Below are experts of layer 7 (counted from 0) of a mixture-of-experts language model. Rows are named gate (a neuron's input weights, with its number), up (a neuron's input weights, with its number), down (a neuron's output weights, with its number) and show model dimensions 0-223. Each number is 128 + 24 x the weight over its row's rms, rounded and kept within 0 to 255. Numbers have three digits each.
Before each expert's rows: "comes before" lists some tokens at least twice as common just after its tokens as in all text. This comes from a sample of Wikipedia text that the model never trained on. Tokens count by the router's weight.

# expert 33
comes before: "–", ",", " of", ")\n", ")", "),"
gate0:123154130134100109142107161114107142124076107133115165103134166133141101115131155148136113095152146143159168092126104122096168138114096182141117067114159139149088117115135128137138114099111141140147166124158145120183140100151115170166137115153128133112112114159130084126116120126130148165137114162134129135118106130180095147109161121140117147126114115074125117133112104105083109104118102133160174103156117123135101123156133139128088201143141151116140120121128130095135148146129185101096118149117092147106141140141136141170137127121111156086140141125165132108083157134141128106151111111172126115117145112094186139108138120154111127090075084136076112121131110160099131095141
up0:110124139129113119132130090086095124140069133121146151139127098106111123114157105110109143167101119119113103154094148134127109126153161136148150123131178108159119082160096090127169156137123166160128116126150130135111137142101122152092178108088135148097143148092153138102112156163105124092163134178098098148123107136122106172116122152110147148142121113141123102139111153164129106127147122105140157138099133142113165151106153121130171111132078098136138112138092168125153120121143122090140136146110117105113130123159104142109131100132076140137101109076169133141158124130108134111135136188083132111104073083133143138105094118152116125163145120198091141138152170130087129132114
down0:148086164120153105118187064142136143147138097141107136123122135161126151097126125136128144134102157134157107105142176135143124120127182117153120108130121129136127116128112141154093115129117188091201142125154097166185112114151148092105148138191094108150128085096152106127134102154155096137157129176120111107129103123170097162099120134090135127126144121163123117109089132116124128083124119148151091115096140160109131092141148175145129126162169125132143120131103150157120140136127124154107072111112151125137126126160145162124110090145127106082144134093155094126155111136132130122107095126101127128115134143154099123129166104122120167143106091117121138135155087156144155096130
gate1:072136112128073089130122064133135102128097191144129105101149142118113137105144097115109119128148136135137120146139148114105141174143144150100160140137129125139110088096104101157178112137129136104171144173142160143106178118119117126102151096147094142099155130097122166138189149128149107151137076116137131154109156147158109139136131125122144140152149092149134120173109164160158120135164158158096105094164155161107136174157141150124162145137134067156143110119130106089146132123140130115116111140119142078108120120124147159128129147127154120146112146146130118112092152119126125184130157132118126107125110105127121089120146111117144111119097121130168108078090103157124090166132
up1:093150137099124117144151132123129126135088158151104172140140110105136128117088106114134073080164076107108149109109106127094171133129138183110120152137132121114104094101154132124171147151124135141156114154109119149095174149145145128108131126137109107155174094109080132127142106150137136127140102136143133115130108152151097149113124125101082108143150124118178126152151140152168123169078171120123134115133160162135117103140162087121122124110147120117150120154110136084143083127076170108143135125131139146101152123121089138112115159055129099168137103126129094122132130112106093135107142153084130109111151117128095118114164074136164107143151116163176116143152112112101140118156
down1:127101151144153158196165158128114118134110107158117128128134112153146146158134106175096136113143141112137126110113113170174179133136146105124130158114169110122089114104141128155122107154099094135184157106151121128118183142140149100076115124163127166124098125142106147114151122143130094149166128162131103115118101130134127136139146133122138148105122129136126138086145133129158170145147119145165105083112146110108108122140116154136133148140140109137100163133178127123123109129111152092134143158101136151136111124128111135109124124169083066120127127134072093181140151114104144118143180146089087129126112123127103139149191112150154150168184124163156153118094140138145102097104
gate2:148130099131133124129125131133125107102072080121108112116158107141118132135109096155155192082133154162120185113141073141120166122132122161090127158137124091130098137126094124161117090129142131144176129129142143114127104156132105143154132122156147120142167147119107110155140130162090144134132123131167100084137147144135099109107079160123075079136107127110158109169169148174130108104093123150092108126094147124137163144127156112153112143160180135075151147138107168115140108131115128127145166161163146110122082140118105159121108117109123130147107108116161131128147113145144105109130132128109122110080135119127150126139198177121148127133127064130140110127109099124133138112131
up2:141151125111117134170111127124130131136108138132102155124164134103102149148147136102107078139105092103136105114110164134086103109083099099102099109163127132136102118120122147121130112186100134130080112094123142140167159085145127147132113100134106131176081103113155129109098150111149138158084110129129128103094143179087092157181126108118113088132133138113138123134101125130135141071151101119117091132188155138097130135072157102135140116094103124147103084099156157148154107121115099101147146166096127124122136087127119122137125139095123096132128118150143098126111155113140143132176136175121124140148115150153174144118136105114144125081151111152134088162117108158130160142088
down2:129118132144123128150119115148162142107104097082094147117139126114114101105127147199154106126083136115139174131119130145151123147102128169097144137120139098117145160127113085082087127136110138147079147145134150140175168127092098150113109085120101165152126129150164147157116124081147092143103129136120085125150128154102156152172120155136101182123107125107111093135131135123075098140081094170113111117127111120128135150185135147125149160158131106155129087145150131151137107128112110122138095103130127159147112082142101141102118172127145139097107124173158125135138095132147136087134107136128092086122118143119143124126143146135155124095167135118110169164179089123157120145139
gate3:167148119167107126102094124133132122149166144149108171105129159123125118107126115136115148126149111112143122110158107147099107137109102159080072094108111115082093145151070133131103131153129122153100113102141106116146132146126147130087124157129145121140151154158146107104173119113124121189093165118132129125149102142096154120108095131139118097125152127115112116094119138147152166115175141097102159115164142142087117097120110110180105124075124114089168115188134160121135117134116098120088132137101115119129150104145057118101118131135116110123144153119118163155148096137152140062115086126115136111141113095085091104138132103088142123156114151142118110150137177135134111148144
up3:119084127121104128119078137130133112163096091122169142093127142129126133111132133186103124146137116123073134151138095121122109139137168190115117131133123141164133097109082133107161079133086129096132141082147125120107101119119152161137119149112121132150089184136110098178143122110132155135143135131171139133156132165159123119129114151104131129159144129156137150138113109122148144143129097174169110113141129136095148138131160065147157148128141124134127133096113130115108145130145103121156121104063135126133115140130089130131154116147127130135132165139154111167159083117165158173159092157142139164085160135090120175113119107132171101123158136146124083112135113166108076119151
down3:138162138105171127097125153166075138106130109138124137131097130120078126143084138085137088156098133107124116101127138165107116135137168121116148116145119135123128154097165150148109167124132148152149128119130105104102091149161089094125124115115126098146079173140104148134130135133117108139113098154154105168122188086153144111108117143136133132110128085098137115138189122167106117131140165122142162103114140152121146164068173182150133141123150110134115130101157129133139110174092136134136108095109124093103136131095115109165149153117109088133155144138122131149128123122132085108095141112122127114120139112158138154149102180117142131100131103109170133062076134139158094145144
gate4:137127141107145166063171125140098171156109126085121113128082141127143169088089151124127168126100131160117151115141107126078118098117139135112163099093191133111115149112145116139171124147061111121109101134146131076166123122121117090154128111114059140109092121170115153113152099143116109113128128140106151097093108131129099158118159169160137100120104137112132116168151088110125173120109133146154160101102138126147122148075143123141139114124101122148094113133147121092099151109099099143132138135103169130168117139135142088148129147098149148121143126106124104126162126152122120129122111142118158142118118109150133144122133136109171171118174136134179147132108106095125108111157
up4:158123128158174081135065115119134148109084095082165147104104158125140141141169126146145150156102174100111158145150114129145111117126111177126103161110105159096138143128102135127098150156141152145169134129156119140138085135134163156124167122079120156169152089106182090098136153084141144152111112137129110120139097115108097119106137084139142134175109128102145160125097090157125161131123120128157137148137104123128096133115125140140153146174116131119122113131129156109118093115109104108123099156102151093149146137084110131140121134170079095110126127125178135089100144147072131161129135138167141120123150151125113139144122121130120110136137162102120151105158183141160113126112
down4:137151088092103115121120149185171127156104134116174145067124118138193125139147095121114128102131148114169086164137148133161140135126151114120138181117135147093132107104130057150130142125167125119158111100134170132104145091144108141164113128151122142118129121145103098142153093120143152141119144087160105155137157156171128147138113129113152111128101131169161128119111139112149131098149127100129108163123125140136112132105113134172111159132107117131089160108137174100099161158141131108111144126152078130126162171129094123121120105152095133088168116107076135063093113152114126089165121106140110090137139116143111140143140135132116108125147103099150142141111180113133129116117
gate5:124095136165118140160128133082084130075133121116111129145181139134117142141169140183147156146118117115163135107097126094130143164131112147114086122120147115134137127160107153144116132110105114129136129152121193120104190137130109120100160080098122133090150096087147098136134133091116102105126108163118123118092069120123147113099153114150139152100148094152081106109142095121118110165150129141166113117084145169113087100142123137127131117143149104135108131089162167134120118135135112179142129124136137114133153154137088125163118097109072121114133147080108121131118144115125161120118163134153126148115123093163117099157114153154101144141108118153105073101138168136122140132173
up5:169137059110112107157180128070088118153149145147147144141110127080162141127123111111138126109131122128193123163142157087149118154142099135080105114102126098122110152131156112132127132155140146097103157159141120104133118169148095117063129116139133125110169147083140109134144140160147118135178164132133154141098116147105103139094122120155118129158137148120104122132125113180142125109104103130146119086105089133109119102192121127131137112123130135104147122106170166130102102101141124100145129114127140107122114135107135156135092123130044165097158145102151132148159123159184143107119124139125098131128137159118108135109067138153124138110088107109123127155121106121116126148122
down5:103117154153119112100115158103111141125159135142141129137081082117149089123116142146127140146156140152164163140111105116131138049177133138130118146102120108101155153114093151137114132133138129105148152124138114164111125137111134117124089137097143118107113125142123134114152115139120113170160118121152053121110100151129145121163139093096116167096116140080108096150151126117125156116106157156188118128112126124105070110123133121143127108103130124116123142105157135141087149117162117093151126123103099140127132106069116114110132139089077093163111165124110125145130153106109154133118165106096110158152131097060092138145071118176107156111098097121137132158172136161135117135130
gate6:153106138132166107152153109073102121112129106134117145163117110172102122119129142145171144111125071111142078120097101109089149142109119100127110153151122148124162129150163119125128123120112120137100110136157137138145119121161128087107105146143122148108124120160136154106130151129166122100149167150119100127159118101096142137144184134109125087118075141117120123141126141100123111126080137156115078116148154125120139132155127117117146145159113124106142150103192130179143129122099128119120151165131192131120080137095107092078105146075141116108106141131126135121116101139140166084126123136151128146105129133159123124139148144088130171119137131093077118143170158094210106135144
up6:067078139134103112143089121147105146117135116132119106130129127131135102102111139073126147143157140078143141132172132135106104148110119077146111091135159070118140108067129101097133138122119125148139141109134144111103116158156130117141146122151141148150146056136153170106150118122134126113141126128124105144119140116086131122136125122096166141112125147133096144121107090187106113102155147105105139166122153145137118103145114132148112153106132125115110156139121088122107121116127112096127140174080141122102109176092127115112130101102125136141143124105114171117109121217120149124144126114178114110122123124149182112095165189136146142144180141130110153122073107112130150105111
down6:106144106135100134114118106149139117129115133097116106156111123108127145181097126169099169095129165110118115140081122115167154161149060116094111122111161092124120129100131093136108128122149122107127164141101157145127129107129093104111142138118134152122107105136138137142110166079083148125138160144177106137062147093141138145113156080173138140095108125165091153137118114143106113125136112142186119108136169085111147146117132116092134140110157143164144162158121114147125096130155122148125132131125140145132128137166116166093129106112131087149104117107124074094149143150089166093146118134124080146119153143085140095144126122121105163119180109137083112122143119126171155121128
gate7:168128149112125126108140168106171106158121108152132118168123082125123159134120152103124119138170124092133126122126071067132127130117131125115117128098111170109112140154126118161151135101099160209136140095155155141121113146133143116175144142147111178106138131136148124106138143111107169117111114117154133119132089130097157087122137111094117143111124120148140098107089110107076121104128124130134134145123176122091127115126159077110087138146114108159141154133098102171120128126136091077085160119174112147155111110138178100104139137075130116097088143158116141132164067151137120116095134147138120117120151145126127120150116126140088145146099155080149141116106107134121166144131
up7:086125145134134164160165076138155154112104123093104112095121114177117106157113126157161149093086137132134124110095129160119102095157095144147126147119106160147134115114087139123125152138154097116171127140087097136095127102117142137119141129122182150149149144170163094148112097124117112137116133142094168092112158144113135129089120167155101142141129070152159133129135103127141095130119157144139128131134132131097128127113126103104152124157108128072105138117115137154117102188172114164168070157091191131116136159153131173141138122137083145139122117138126135093100144107121118117064161125125144150118127123125124119086129135140131130120175117174135102143132107088132110111131
down7:116119122131129102140174106140150115122168130146124121128140153140150128137141116169161114137111129082084149118111132145139140128188146097148098122098130116128123148145062152143176135177110102085135141133103150124120142149099103124127133179120164123113131120118172125150085161145138140154125103160131145174109131136118082124152143107162152107109171132119134111145112118162151131104143142150102085130156194144137126093095155131127122107112083140151129069149145097111133173181157081131132117114112099125164092114172115183146161153182130133084132130138141159153142138127160123112101110109121143129133118141147129178109128156090141128131134131106128100171114134125105107148121
gate8:127118157115092119133127137134136180171106132107111146151134114130139136092107072138121128091153118127130143129130101140107159136153127141094127151140111143156090081123166170110164151112148176084158113085132161146187151101124129091111126159111106137163144121145126175124097118101109099103157124099107129103130096113125131113176128137115116115115144109104075119077130157144133161126134135141124172119103114130100088129122134137099173114144145130127136121146121098128072168158140119121177170130115119124101175147147115089134176143095085107151139160105134130158154133091116129139175149137085114157187123128144148131136105149110105127114127139141153147103114147114139139169098
up8:094118116162110086118102080151133153101142119112120134120122120081113120097127137141131127137123168125114135114144071119079101105175131152116123101152129137129115132084190154105158119107156108117133163147109156172142099124121103123168140082076105092142148120143098137133133122137096164106130099117109154116071106142098162152107179125090140126148139154079098086102135162157160162119121114138099129142146174141109155147107152154131100107151147161147121106131128110118146113140149122112109108113115134111066156116105143122147128089147111108149140115108094123159104119120096139135084161115144124154170130149100138117121164080086130107140145124148131145146108158128157131128086
down8:142099144136129145131138131132175123153171087139132149141110097182138152119102119110154117133126126178116117144147128159145189127123128105090113115106142119105139122130107105171118109124124112125125081134094131090147185118168108130093119152118085167091152117102168136119146124159128127166127131141134100150140162143079111112142107149145124139136140080101121120128093131110156092118104140131082167079108130127116120112121144171161161098104137080122163132095154126149108131121116136137121151157113123132159143154163163127089132127079116126123146160164143090132156139133116102120168107123145149135144133088139154143130121165113098123136148084125143120176114095041098152126130
gate9:104099155118085167111122109115166119117136145154130119106118124128149134140145180079128108105115114117138070100132129146153143124162183160110118093100109184129160094101109115118069093126073108135115098162120107092100141146145138125160086120123126169131104163153110167135170158108112130088145089133126164101119143135144154127116171109126136126156094093147143139097098138119109114096165096142119110159126098141163165171121125155141133118127092109162114142114123145116169159166126157139146121169144128171147122168142149130089114164143136118122143162144131149171121127137136120147159097135128114172127093134132136137113150141133119146131141144112147168131166154138148157122164
up9:159153108126169107127136129114128106130135118075147102122114132159136129126144126124124124044092116136140131177144167146065152115178073100170137118116126143160105166149152134146120135145142154171147103111161084125131152175132106077120161116105120127121073118117116084122113132124114099150176124137146166111116114158144133129116148154106132111114117130152143113110148090113133149132092140136159182135115118120134121099122075118152139100086140123154131156139106122158126139099165157117133126098089120087153134130130127106084165101130149123150148146094121132115161101147168129149115134128142133183119124149139129134115141069152132124123145168126167138139129149175162141151150
down9:091195106148088072155120160132097121142080108129165126117142153144143122114138128132138122126091139103131144146119157158098178120131127128113111155140139131175074112148097106132163116162115158165153118077100120139152154095142130107119170098136121157111163132121088099171099100102121112098134127142068143139135075123113118108129105099099115154093178130108107130123138115110124133092157172065135164144114118094144099106125089126154156124143120118135147117158100125106106149137138141123171152119172173139115088109127114094157105102147143134107131126113115156158146100108137120122119123137136149091130094142113165141114117122143116121114102133164147094164115133133165133151147